Weights of a small mixture-of-experts language model, trained from scratch on English Wikipedia.
Size: 14 layers, width 320, 42.4M parameters.
Below are experts of layer 7 (counted from 0) of a mixture-of-experts language model. Rows are named up (a neuron's input weights, with its number) and show model dimensions 80-159. Each number is 128 + 24 x the weight over its row's rms, rounded and kept within 0 to 255. Numbers have three digits each.
Before each expert's rows: "gets" lists some tokens that make up at least twice as much of what it gets as of all text. This comes from a sample of Wikipedia text that the model never trained on. Tokens count by the router's weight.

# expert 5
gets: " and", " in", " the", " of", " a", " to"
up0:106073150170152147102121130119131094147118164137136086115114131109117118164194136102147172152091119128100154101117129155154123111145112185111129126129153122123141120128138088119133133124132148146169137162131130120112133112135131102170134095
up1:137090159150132132133125130111088111154100174111136131137135092126114143097167130082119127091110075106105186121131127104095098125168159127127161144127147122149179174153161084128132164090132113136121132082199129178120154128128134129142137106
up2:175155126172135126145122122160120141130173121141127151118139128140117126119129116131140157111120129155151139146093147111103125106154155105160135115144079077110102129057119143140148103181149095144105153106172098129130110127131118149140169115
up3:121127132135148133131177146134109148132158137150117120146143117136155097155155130095169162132162097089098132140119133058106157141112137114179131067082134098139121112141140145114152109098124126083151173102112134082115137116128194129108184131
up4:113088122156120128120081146125123119139077148130114124154097097155098156149129125097122153102121122143164160150157127140107143090138164094099122132182103139097127128094069079181144122152143058144122153121152142155145129133110148131127138119
up5:095141138097142125122147142119133120127106128145113122111140092075090162096106120161114159114115166131125134130124125141141139089095091141141118123107132114132127157110176124140138114128126161145096102130120092126092140140148158117108131147
up6:086130119086122113125121086127108148108127094068076113071122115112127127139084126128112122108097097123105106174143126128142125117167092110133129131145161194122140133130132130167109112127118095124132126100138085138146120134117125136228160096
up7:094131155127100128128113174145143129130141102123124091089131139132143142136128065149099139144135078158111120147150120078169116127106142149125154076103172183132085151092137125125076175099116109099128133121134140126126123123139120162108101115
up8:164130126122124093129143052125117119115166144134120096135157131122130114116129104201097115113134123100088125134106134126144103175127143176161123120132126140149120157120103140070149098127137128143080109087090112148162082148115129127156112131
up9:149172155137126144127129130115144134118138146144135164138105086140173129126126115157114122147132108123094152132099129072127126122109139120105132134140141155115131137143104111114137120155136132154128124141115128129156093129128140149103129127
up10:138142167140093123099143097094085116145153089137091127142139089147109126112100128110134177122121130118106108185099166121126094142139133121088140112109141126179123130156184126094126163183127101142129137150097096094125114093161102114138130134
up11:108117142143138173140135141087089161114125161124121162120113113112128133117143121080159125128089097097134133121143161108136143106062164139160095161139124158135155131144125126133106132120108082110102170129129165136128126128127118147164068067
up12:111143143125085156131142148160117126131131096176113118113096121111124104141129147104108128143086123099126153133143084157132133130125089127124137110098102089116066069128128098179156117064105116154108142149160130127139126137129111093080138140
up13:167130089100106130083122123144120123130129121108136125133136143145135128128156146118195127133081084130129150124097159134124106140159128108121106108123098143119114132127159102135147111127154128134102128120160128128145131099098085163094109129
up14:110126126113121129122137110128135138111209057128108139166116097167153139104116127105128106133132136125106121099130156127121132153115147154135156135131162153123121126128124113133145080128090112137118121137181133144140118132112075179118127109
up15:125157139149103111104101165153137160096109147125098135112161120112139085122146168111125118149127093151136154165129108137116140121121096128190122119127096108130137130122179143163101130109105082139146106108132192101137158128103129110120125154
up16:117171184103149100116115123098172146104073168109126135074160093119151131154119131099096127149110156174130129126129163121189095125112121118158106110088123151130125178129091139143149128079143185177108148142167037101107112122142101159130102114
up17:085173131175089132155111134112113125128084145139127178175146136061122143076109174090178108155146180095093128114169073054107117092121158109089149153175111116180120135122107145109118130131117090132146142136101123125127149147121132141098117130
up18:129118113131069127120109095142153079104154116119110096105101113129134124107139128116172100115157109106137094141136123126121113162160139144143129127126187131078123145128141107104137166131116101106140157139150126134175131111135124139203141102
up19:115113142106134090133130090128137128126133124136121128119128093121132126106136128160092146164152114066151075140148126128105150128124162099129167173099102058137125139102104142170090133087130114173131150138091114115157129076129153189127162148
up20:134102116115134087104106135159098115136172164158097144090104144157105142138172127150135119113163151163134134128106122130122144116152121130114120115122184134108110157126126182101081100159153157144108026079123120121113128125148111132147179089
up21:129131143103096136063148136130114124088160136133139131102100123163104131143076119105109111146125116096125089118125122121126119135155101135163114137137118137127122095144096116163139092128152160082097097115070146098098089172134138101143150114

# expert 4
gets: ",", " |", " (", " was", " is", ";"
up0:160136151131107171169178150170154107130104113147147162116150126129136106121174144134125129155124116134132145153163132133114140134131109121092126116077126141144101142105097174109130127111121174099096116120121141101084109108119121106082095104
up1:107114110130109106118136121146129149125140119122136141151147124114094118137144105130143111139127138143099128094127136130127108128102192125138162148117115163102135102144105102159150154118120100155121146108114122097148137152151129130113160137
up2:174111163136136147146124144150164122121136081090125135157144120115099125145115166148130139116128120131139135124125157133156142149176114206129125120101129131128094130173121126134184059123098122122131154117141143107109133128126173115111171145
up3:116122126094135071078108179126107149106125143161120100124153134131125131172160113143125146172146113123161114120087114101128120135139081114137127112145124098204151083114129116152145093196112121125137095143137133130141156139160143134094130111
up4:128117137139086134133136130096150131100120131122155086109099158123121103169118124132159151112141117109110133094132125177125151130088160125113128102160151152117129129069113126129099083096098122132121098194167141105142150079131116143138174113
up5:110101148129125117145122130107135093134128104119160137121106080128171124124178157128147090127139072085109134110111117081135141173118075129084109148141114126159141130128169141103119104148109090109095139112175124127137125116137100113167120125
up6:124160183125203128165175108128114086092127106136113126155119125128151098130151085135135154129148111079128147125125101109132113108147142152143129141139139178135147063217150145154161125125134125175123121126118148127138119121099122143113130122
up7:150140153142149137178094125139117108133166157088165136142181127116166133141120115125119121122106108125132161100079122125126150092134148121158107131087125111141134130148109148125156141147158175135119147167133146170134130085155150113150120134
up8:133171130083158123117129113149205131121081127140146149140098129145151128122125148173149173122083153110159167127071115057124128150127163120171123119141146162103146059090166146126133139142169114101077132114132145127132128116125127147132121110
up9:099162174133116136096103116179137102158127127083157104150079074089073138128170134120173142089104100124120132166123130166140169120119074133131149130114155130103107129098145137135113164137128137196150156129151142135124085129156149154120084111
up10:082116149087119084143158182076158113126153115138108118070073129104120151149117143148143126101160105156100098135133137157139118101110097131137134130112155114139162153089144127160134131175152132126123117130181108132129094105114152135179113130
up11:143136134126174095124129130102146084125126103127130140152112122101142122124120131176099123153106150114108157147104162077093143123116184130140120119134095137148089123136125112092077124110141136123138130159117129159125157128097101130130136167
up12:191148125105123107107125130118092175174120130105112133126120175158088108134107102129130131176106149158162136138123158141124115136111106133141107136134125126138171117173136103132136129114134123142134151197131125127149131106089128102114145118
up13:117151126131109133079143116138170142173168132127137103100120133124113102136128138164110153118126123133121101095119081137128095133166132127171073096083162155098138118126157154145126100134097090108126113133124100135122127158133140128161094127
up14:096127127135111123124164088127209107129128125116158130077132136113103192134141127101107165107162083131113109122114166134136127132132129113143132135131138180106180140120125110133127126125165154161134134170148142081136127108155145095136121098
up15:123134140119133160151091146116128183143164135108059143160121114112123159107136137161109090141122118131113117166094149143112094124118132093123131142130105146098147148149130193121149092126088150112095129123108107142080127139120155137162146149
up16:158102128120111145140108170126119073114093134135120131093138127123123114134160166107147137158132152106142145181120124104145129125117123146133144134135135139124147124130129093138123134125102133148114128127161114128098118170130130126100126125
up17:075106113172124142156141145136160138147142169125150122130118148098134135122097138146140099156127149115149128134103091128117200172145144131076100150141145134116109112114117153127124121133126097117141142191139126134128132120159109168111138116
up18:121144124146122168108122082086100146145126140128132101086124174137157119114102101135126127124145127136146113127112115125084117141110156110155121131160112165138127083114133121169145136166127107130105133137139123136130150119160114138186126082
up19:113152062147109131124136148135139138131121118167146130125119132125141115146123110152097186125143137161113137053111100135131167100111143143126174097129107152106112114141119137094139120108147128120172154085155129115135108132117109128126214138
up20:095117127147134135143145100135136097142150116128111127073124106120130080186131162117141136073102120103148102126136108134125116153105130105106126141137169127119138093126116136125126095133165128166097133099141129152139148115129130117147116133
up21:100160152095152137133117128142120125126109162156085102123114074127144141093136124118131125100121126145192126105161214117133123089153176145122135138119129118136171129124127177146164177113121145103138110142153123120122156146115130091140103138

# expert 6
gets: "s", "0", "3", "2", "5", "4"
up0:127136118160100135090120123131124149117142179122118149095118138112152144125093098150119128149108139186115127137149137145138123139155130063116160089137118131128181126124116090171132158131104123134134141116178108071146150138124053151110129131
up1:134137141115154130135148126112205152117121119123100090121124130137162121069099109130107140104145137124097107141116126140111158137122126124092122099128093119171140134110093128094146112117123108080129128132131149128131151088081113099156124134
up2:127110174150128128141110106134150102099119134085165090171119137134104108143112138162100084137139135105125139135104130115128130134136108143116112145129132128136087135084132125139100124088117128175062136121121096131119111160132121126130104151
up3:181127128176080114109169154092154112138176103152129133123179138128066127139102128168100107093124171122102122142124129153154074143128139117127143141143076132143126122127143132169093142112107112079140150109103135172124153114201193139109141086
up4:086121103161120185134151192129125084146049166132145105131127154147140119131120172105136165169100109147152078172153098130134128135131115162130113167138133109154095133126135131122133152158118125164102111174122055089124114121132128157140132128
up5:137140123109129100097088128133175126114098126141134132111130111127127123147128126116149146077124125121137123135130075124120164136132127128101154155142156144095152118100135143132104109121128124132128184137110132062124132136133103135161168130
up6:089138172162092130140097143117096094128132164165140126140130120132122114132107147151123126124107133155126159173165131139109106134132104145121087139144128120130181178139069133133134123139125130140149152120112128102129094142175167124164144134
up7:125140131109098080103085119089128133143143157130140133105123121136154115144134123124153125094085124133132139111135078122106121161166122117087173134123064116179123092122146087138118111129149119115145131108128121124124114164105124122136095098
up8:127138115122114089134123152078119105146084145142152139071131126186118164125102117122113132136091132125137127135112128124129122122120144151130070114079150155106128128134149166132149150115126127128115097139126132093124123130110137139128134117
up9:124074158138132105107087146113110095161109120132127155081135151120113094114119120115126128118155133187118152119119156114070132133154134116148121081141131090098158114145116128128116129085105139134137132124128115126137140103101133104144138157
up10:084086092129073096113151120134127140120132117138096152110143119126133127126101054123115125105115097098075129143102138133149130144125124151126127092161106165189118150120105170162114123098128097130118117165173101106134156099117139159105163102
up11:159109138128081106126097135143099127135154129127121109137069129121114131105109142125129161168159126141138139131090137125142135123110155105146179120135154117110151127079147065143176156094123142109175152142131122109150142095137115121144130106
up12:087074133131120112134137138128129123129116125124121101141093122101091109151104174126149113120103147151113089124131080134141079129104131134120124109132219130121150124141149101135132107156109179134138131173138113138154112119129124193170128146
up13:202144147126066121141156121078118083054114117132166109116131100151088148127124119110143133109148113139128130140125122125133115153153139155125142154151114139103137166173136086128136130102122149175129127099125158157128112175144133149125129084
up14:113107116138110107140129145134128129109088122123123138154091123077150171121156125126135118118096128148129129140105122150100098141126119101134080112125135133111102079120142158128140112067101130152096119127135090137119100086110113131135113114
up15:150130100111126155109130205145091111149138153118186143116131134099099135176115104158106122145134132123085141127110135149112112147101127127138101126141085152106160111122145122133161127131155105133116099134140114133133122103199105144126134115
up16:165112130138108142105077134124129121122127109091146146124127141139125119180105130149132097148108105133145137123117086135118085179117157101117145137129121167117132103200084121123141094138123151121131134125112162131121082097129116163115130130
up17:108090079128120130138144155138096098074143124123158131127088138137131128149090124137132156133110163129191110123129180122118105109126090145135129098106147131105161111113136129129118136127128099154133148157127112125130110161179172094121094157
up18:138125129143126135123179122121129123117111099078136090089127135137144149131141063116135092158164153154130154158129134131178127151112128138135127090152107165117144109142162153111141088147092137149093128115101152110093136200126085164125118137
up19:120129121133135109149112073104131160131149120170128160127178118174121110130152081115066141122120114087152128183124120128166129150140045112098116156119082112153129153087082121073131115130156104140141116118100165123126141127192086077122180138
up20:125135112129102116164131135128112157177135133146164138125128104128188139118119110174116131118093154134117144138077139125132117118153138098128107139101115131167121155135109123125111095151112119127117166122151125145142112113132140138143126129
up21:089104129131087128095077113180119146065121103120140153096122086115136127103116113129115084149131119133142121143135101123123120116152136154126168139123125096132091140126130121128158175120154123065119090169138138114138129156136116069165165127

# expert 0
gets: "\n", "==", "===", " ==", "---|---|---|---|", " ==="
up0:106089126115157102128119151117105122109133123178094125119154118123128119150135117150110083140103135128127136088112113145135087130136100108107129088113128116097156127132130126122130121143121124142134131097099073109184130150120137113136124124
up1:072104121128116063128129175126146094124112140127133148151143138080177124138127135109128121125123136151186134102103106119116154128158102137084105127134128114139136115119109174052106101136112104132118111130118133127148154131232079131161133144
up2:093197110151185137123127108124136151122096128119135116112135139133145200159104137117118085141148156134138122125146129142091109149107137174104114154128144131133131154136171150103144163129102119178139127125143110125158114128137130171128128102
up3:126126097124134107159083138121107127159128090102173116100133116129112115148091098133175153127146142125184120112112132137125125091167144131139128137121128128150160105095164135140160102152091115172124141154155141127185060168156122092132124113
up4:113144085138129120179122125105130106096154092134129128096142095132131124166113126133162128112116126129138103113149133111126102148081152095120115134128150105118135130105137115126123133117168114135111133131150129114144143169124115120071125113
up5:103116136172117126128147128110171092102141142187133166063138119166160129132185101128120121168170140126068117119115137097118110169135133106125134155140136120125134129097102130103133144074149119100098107105154130087132146138156104156123114143
up6:096134111117122098115100113155117115121147111130135147140113128169130099132154145118133127144108117160129147129102122168106127076108163098123189151117133130147144139140147135164136140076148134145144122161096117159152110174141120145168133086
up7:095117150137132168131140161137109119104077137136135120118099122095136138148113125123122133109115140115138152128139139131145117134159077125125120148131165151125153098117129118128150147120114122115142104134109125115126129142178126141147124147
up8:126103115110128120102140133058148069139101131164154134135112154154121147141121103123131141113133109153118084180125097133139138133129142081154116126136150127095155127106124137160124109143166127159152126134091117120091143118123109203121105130
up9:076132165188129141203174124066109122085102127142123132154139095132099121078124185131131119129146147136142120116206100130127124130130095160140155137085124149156123136112133143126113115151115121153150118099132128128114088157133158123151143124
up10:123083136141147104126106147135169090159141124129135110051134132141126124169100115148169132099120131130094147169091092151146105136111136121103118118146136137113092127123150152113161128123115134146142154115118126154140148156126078103131121139
up11:138101103164128101127149111096149111109135129127158114156097134156112086107118140118134169149131146114129174148160140129096102163120122164126130160177145121200131159163148113115133145132135153157166062113180131137107123123137151104154131125
up12:116139125198149164104105150086153135140098109117129094111133139148135127106145121118135146132112149130184089160115105125151133095142171139144177125127117139130123129126108097131159122155107049146131144131146136128130147145141140146135130154
up13:147121141125118135117127114152121129120137119178121137115150146082129140147132130077145112160088170107121117182137116133123155148109122156115095110156146151108183170121120116122097114105149112117135150118103128161128116118140098127134178135
up14:135171133114118128091103129166130080161147123177125131143104099156160137154115147110127123133151154143107152120088137122126125105114106113099120129128144124151154098096160130128127106123140137131137136152120143114126135139134121184098130115
up15:128128098100095128128120155137164093100148123128142093105117153153125129092170129143186139102106128127104103133125136131129175103150117162121127103129118147098188157100123085105130138176135152157115114132117157138138114145132149125127081122
up16:164092122134112132107151082068167091155149174169142102080090141139099130126134162127143148121127124115095151132141146126130094159123123150142124140141094101163173111155115123141085083128117122131131125102135098131087111146109129175116118127
up17:141170113152133128146099138139101113147115109088144149122113114157116140120079132141165130182163114096144127121136109119119135144130142128100129122146125093133143167146128137139142135136043127104085145143124129114102106126115167186182116097
up18:129164120170135135134089132134106141105169154176134112134173125130146116080138159118102124120125112147145202183191142162118174115144143108174102137148107136128127104164153154100121122104082101131128136136141098173133118097133137152163120074
up19:124136155120162137133126124130158143167135110170127128111157130078132093108127123132075099131126121138106128131177118122108102181137169085141135108086150196125111146104165198121130114164106123128091139119130128122150110138101095132056142148
up20:178135049181134175078161113138132100118087139098128121133131144155130127133100049145125158146144157132126119164184126147096152125094081136134182110129093086118122130135116126146120134125128110086106130099114151085142114142147135121093152119
up21:112136084138134132154168104171083124141116147141145147145130128146145135150132132106061137091122149124125138146113125101116138114179139139123139178133138113150133149156133147118153102154175175181135136118109137086187171115093131143094103082

# expert 7
gets: ".", " W", " K", " P", "y", " St"
up0:131123127153114109094136132112117085127177132117131109149095136124181136161125121094092140125124122126151116120124141157134108086130126153129138150162118101151163124150119142156092127126177127106152130144141114139115164157082113133125130126
up1:160155155139088154131128132149131120095129125134122102113160128128107123185128110143151136094141121091128137114140113147132125114151130144125110129159123152134090131100154152131118131163136103174144124121115104163114091131126138122140179115
up2:118142126139152153136152142120139144104144132175137187126106145128147149158117153133128092127161131165130110171153068138143140124119103130168105102151134128163138110147152129118129088122143131107144097130108120122088178099120127142125106143
up3:147135137130081123104125136163159166152170136121098164164134108181140173093136127140132108065107169137175126128163109128062137164158141151139160119121159123150086101145152115152130091127155151119137090117133113110127145136131136127165125107
up4:175123160135107134122131077157134136130105124145166118182130133141115122126110209175122137143131139100134176113111131144104106105141142134125171097149134126134154113128149146138119120082135143128096103106111125083131116142084144106128121112
up5:128117145145152116143097150112124126112083146124133164123093123105128125135143103136161160123156125116126129106102175124103136130173154126151101107131135125138153113126106122119153148117102160134136115134149151164156136109174143111115132143
up6:118151083138075150110150133151116159085140156105116148123130143140080103121134109141104103184144127078144126124173109127165121122093097118141157158123122093132118139124156112110111141119155185215123108115172135078146101090167126119139151133
up7:052132120175128134125118106119129118117148127130134145123099116143145152115150111132130119137114153128114107127131134155101122125123164173077134122160100111125171134090161145137123145091148114146157105125138170106136120131132096150137121130
up8:146126128153124135128161121129119103127148093112123103122155111160132127085128130121146143132104112105144116114132145141160137127121171137098112123110129149136141124127132145120153153127156118142116141156155126129092102157150180091139124089
up9:120124079132149111119101162127133085108114126182100164175119120125130109101125199127135124138120131143134122122096121136125121172099093107141148118124143132145172125111078061115146102128132103152120154110147138097147135130158101155142117134
up10:089113133120052153132098130131131123131125162102131156122132133119157134118184118114139104133165134127123133158124128116143109140142108096126121134108143119147130107074126112160143150117117129134118171181139069170128111132139139110099114131
up11:126126104098118162133114128109135121115106155127122078154113095084142132119107143146103132098115143126113111115127098177129163131072141113126151139130087133117143118161127108098130133151161155144116112177125138099168121156112134123120125112
up12:188122158139136142129153110136132104116122112110058122171133127137136178111123084152151125114124137117110142116075099071082107116124115080122171130140125122139121101102106120087137097145122066144170111094123116140125154135147142129129127149
up13:133159154162142086126127129150133113166121119123182076124119099111125146117177135133124132152122127129119061098122128153127127112100155140139145142107154131104129086121103107145136127137107119115136097167122108119153153103103146132157179125
up14:077144156113159114166145151143144126101117139148165100138122104141109138105141087089112126079141137122121115163107134123160124175158069121166123113069135079120159131128129122133123117130086105128131129074113136136127132086096088136135113090
up15:111207125129154114156127103118177102176082119071127151128128109120118129148113153137158122144083156126132150128128140104121113088137133122145126120174130122139184083125129106112142108147122120151136148138113135131126110129138104121097129112
up16:127170131118096146118115126083145122110136162082106146088139187088115185136110078108149124121148116156086156092146128090094099119124111128143134130145079108123129159130151180117129120141114159124123150136125136146093127102150156158130133071
up17:134098162130111101124133112091097139112097131175136128191121163144121121146170125175148191146100130166145127159150122094153150133096110108162123096097120106117130111122115170148128131140123163123105143130154120110144120127136150132133093111
up18:105047118133124112150113134121131158137108109133120114117120120179119143137156100184085142138111104095127164100127149133111136121134085117155184089125127107149133122138092079106127079143110166141069113127107117108155129091072115153104088135
up19:117167140102108144111149133179118147142104094136112117152079124128167133136118118147138141120120107108136116146132107135143169100193112137130117183111124148129145111124129133134123079180125133135118127144150128098168121103131143136133148128
up20:131115129123109147114112132148106123147105156142129092103176127125122159085142161130150090153113134171104124125110108089150137137132114170096092193127128126145194102133144162081121097133178134217088159129116118091144128125133138145143148134
up21:104148132108131153130119139111132138157084177123152123122135090145094156127130161149098123121144130120112126132119148129127117098117097153128196127117173151087133172160119127160166137079083127125184117121093080128172086124167098117181095078

# expert 2
gets: " ", "-", "–", " \"", "'", "/"
up0:131130172095130123133141105113138120090146112129121107162102128124156125115141129100097112114157134139191138112164167131117140094089151132120131138166135208116131086117133097144124147140122126135118151142130103092125171126134090081114109070
up1:131140168126101126138124155129134096143130112111144146145118096141087161103160160162133115097110150129134129100140129117081155116126121106118125122197130118160182110090140119126144080120128092147140100143143128127163144146160113155107153109
up2:123135123132130175129141135162085108118120084178141153136119107138116180136110118179106131131136111120128153140123141212088099097130099136118148117088130096123132075130108159104133115113080150147133116136060183157097149126101105110135127132
up3:149104128111118107106174149127135124125132153132143158169180144121115117138147133148128132070118134165165126129135138145155050139157114096138107128167155144125141131125174169119128151097140152176094095122135115127106155152144115148121145131
up4:141103114165112129153111137119148095138144097095111151127111079136127114091061140092108133148067128152143105134106179121124154128123098119128116134128142143136100146083130129129111124134178138118148118134131135195169139110159122121132124145
up5:133185152132133075132125131090128157144153128125129123101107122137109159165146122129131127140096143130111141158088113147114118130110101129097115157141130114128125119111122122130113148091140147099094159095154114112186081142111100161130150116
up6:122133127124122112155157120102127097108124132156094137103148149121093138150100172108119101086126135144126152123135067145124085132158116135152125131132109108134132158119136133127154200200128121136131171093176121147137152163137144112150155163
up7:095129168130129124171154132135125084126132138177145129119106161117135126092100137104146084129131138121133132077081111125120107126064108099120130185146177139118167145106153134129095118142152122141132097120118065134101114128112101060104155106
up8:120101146141116133117112136108152113100131116110114147175141143114124151156111126137153127123086121133121109099160103146141138156154117143132126126134151133142044112146123172131103160130092123187137198107128126144120124154142119118140150128
up9:094157115165110153119156121082085096127093113171112070162152110152134121123131101116113127096108138126115158167110126131115119124162142128119091144123079095134167086159139130106134153115123109136098109152106119114151123158140164137183109142
up10:136146123164132106088128136099094124138159148132126096119174140071117078145082145141137155072100126127166123125202120137143122139103130105109129152089095149075114211138118111144126114141119116153129083097134132146102114153133123173115115108
up11:157090155148101124169114101096146123118141112140126124120101132143139147113143144149104149150080113110138127132179146163109141224180140132139138128119095103155124101119115137134110127140115100141138096122120086136128119119101083159073131138
up12:100115135149126118137131140081131114104130084167114109129074144132128133106127096110153071122150175130122079141137163104127130214127134161131146151134114116157103136107126139122151144092124138124126150110093141132129107095128167102088157125
up13:134176132130142118183105134153127165133137121153132123145128119122120097195150141116129133135115168110119101109156164119133187133122124101125127118166128103143147123138088119159111090104108134134145141142085125138148135121133122106099101165
up14:130108212084103126120079127142128146144118142163113091150112164163128116182106082130116135130106147162075148118127105109118159140113135129142129127172111135122131148150115113125154104067111122131128144140130113109148105122133138096189129152
up15:128082109122115130125169130136126111127105144136138097104131171117168120106108094168140159111108135104108119118177047149159123114173120128121127101101134094128142111162144134150115141133156113144119150123150105147108114141161126134074152134
up16:126097119165115124159169128122167132113096141089125103126128139101104150070122113126098115163154161128133105149141115122126096125165121140171114134166122121132159112185130158148132150118100120123114127115126100127153109136121156112110130113
up17:129096146157116070118129143138147111115133068160134127085143129083132173071134129140138126070088086163156134149169109141127139117148128101075136155128096101132130180149133152147114132112108148123116180120062125175112121141123129152126110124
up18:151125129118140178168116125119124123072157124080121139143146073109125128136161139136184152111092212121092165139151115171102118115148092126096113148152117122164154080131118132101125127121119132126079140155117145130163114148132102114121160125
up19:112108071125128133149140113067173131106121181154111161138101130122122164133089109105116121151117118082145100147141154152126112139106134101143110127140174143155153107133128149130133119143151111127135169127101127141128125113096122126097156126
up20:082095177140078079114116122122125132121130123117124105131141120154112128134139107148086139145141123130152103106140160097100100127131117118112136150134160068108195098128159096133095143166135133139135137117146149141101149116125140113129154142
up21:116134138130121131130151149117129139088132174108115106130109141120137154124083119127131206129135129135076165091154145174124123150146128139106192087147137147129112147139095128153123119109096139114143107163168140191118098158208122171117131149

# expert 3
gets: "9", "0", "8", "a", "i", "ton"
up0:156119135133086104133097116125117095119139187056132100162082156176152141082152138118121132127128146129106071129122119134129098152113135131150153102114163130119177127122165134162142152146137113176162147112180134131086080129162186124167126146
up1:098135113121124130130106132109124098137102108136124131131108098134090134159103113104140143183126073129129144102100167187126142107156115147109086168107089133137124072111083119108095132167125114133131114123135079113116114094114163176164069169
up2:160113163176130071114125171131115120128104141113127108163126103150060126140092118113121128115134119156185143136127121126129098130105172131110164153119126119106125169112122154140108156129106124159157127115188169132117146082163123127123112134
up3:120138133110069109132146163108122092134131129117170111131134105100127130087141133098134128134102117160122140101131126072147086130130102105108097138150069140117141083115115076144141131164128155140074169117156118167143121124140147111148163084
up4:126125116119091083103144119074128075129125137095106138086124134150138141115116136162198116131125132134149143146124135127183131103160109135115131109160091139157169138137133129138127110119133075147070118133165131110129142127121128105080136103
up5:147092128130128147142135122145121119100161069130133088126128064135135126130116129116118139112136124115064116168183131168139143110088107133167118095139103124153105145103124103195159106113134116107106130107057175085086150135106101143153166102
up6:115127140147099098128109148125149134125119116108116110123135129152142129116128147131145110132118154125125147154125112078123162124166122130095162156154125155109097092140129134142119113157119097130118140087139149167123178125116199142109148113
up7:090133174086129119129140138145166115150141142176098130126127135123118081129112121084120148140174127141119120117101136117146161167141136131166126136164113161081200122163134122120106122113096119144131152113105127134114114189125126153095135084
up8:128184137145126110119144147143155098074144118136163116137119117158147131109074131197171141110127080126121143142113124122132122097154143085116161116132117128119129123139137110190135144136140111124168165121167115138132112158140135155087137097
up9:124126151112099117112138130157140159122127129106122045127118139155128117137107098137131124174144137095093113119086109144124100121125132097152112123108144083099096110085097109131153134142110106119139132115136089114128129106158092132140119128
up10:105110114168134122117137112080145089074135133129133095145133126132134147128123131115102134092153128108115107172078144148177101126151148134113095147135171151110114133137070162173126133119080115152154125097112112105149136094148102120145125132
up11:123127112103143124124136113112135069177139123119127147116156146098148127045159120134126098124156126106124110124152156144150139151144156127093111089124150110129165133092174095166143132098130108132159129157109138134172122132126115130113063100
up12:142125098122152106145097124133123137108138140156116116127139134071091148114117074050103127170107116167176176142116133109137106109156129100125162114140144122105125115138166145183074107104140164161130119109131117110131149114116128123155111142
up13:122128152130125129130119127111121148143135122122149126122101107142127134089140132161161176143115198133103104156129165149167163126123138130175121128130098115135135134084132129133106131139054117132185144106107127127109123143105151102145127097
up14:151138191129129128102132128159093102128130140099133102114130122166110124125144115164090157131111124138142183118089117095150159101155138134113127127165107089122042132083111127134127128102134134100107198106174134112162146101145118114124111126
up15:152106172131122122134126112136127098124125139130127130115142126137128114125131149130123120109125103080082121128160102119125117156144170134128152131156132093150120163145112167146137127134141109100181115129121124148129150125107087203107135094
up16:143124105175149144138143098130150127114067166092136127100103114118167148200118128083117121094127123099071113134128131111139158122098123179154118117151169137152108123165131107137083147121126149131125115145126132075116137150144184140121106114
up17:134109159138118100134129079154133103127124137088125131137159160089128126101130120135115139172109114139121134161166128138117105165110138145176126139071147096114215106143121080084152141084137135106140123077124109100095092150112160120127124132
up18:139115143129120111094148138134145158133152121114133132093118151148116115085079116145110171129125184141094185115126120128130138135101142138071136141121128153122102122134124150137132126198154140118140091123151128099139149156165146090125138057
up19:140100140141149172086130096122104121109184126178137147123093118122146122108147133104073141134127136121199088098133107117110136156113129109142156205143141147127174129149136081114165126094128093128172118131124128113110101127100126141137151126
up20:132108122123133119153113106146178108166177145147154111138103141131109123087130157130119145125117177092110104177130154102118162130130160104123117156114161125128119161116128112133114094068101181158112087101129125105100121127127168125132116109
up21:132124124133089159153129125129125128146114093082029164131138124120126134109068183134130133130127129119125129100126143140141145149152147100108112134097127138150127119147120143120128124137135103129119118105165126134167096123182123093142148126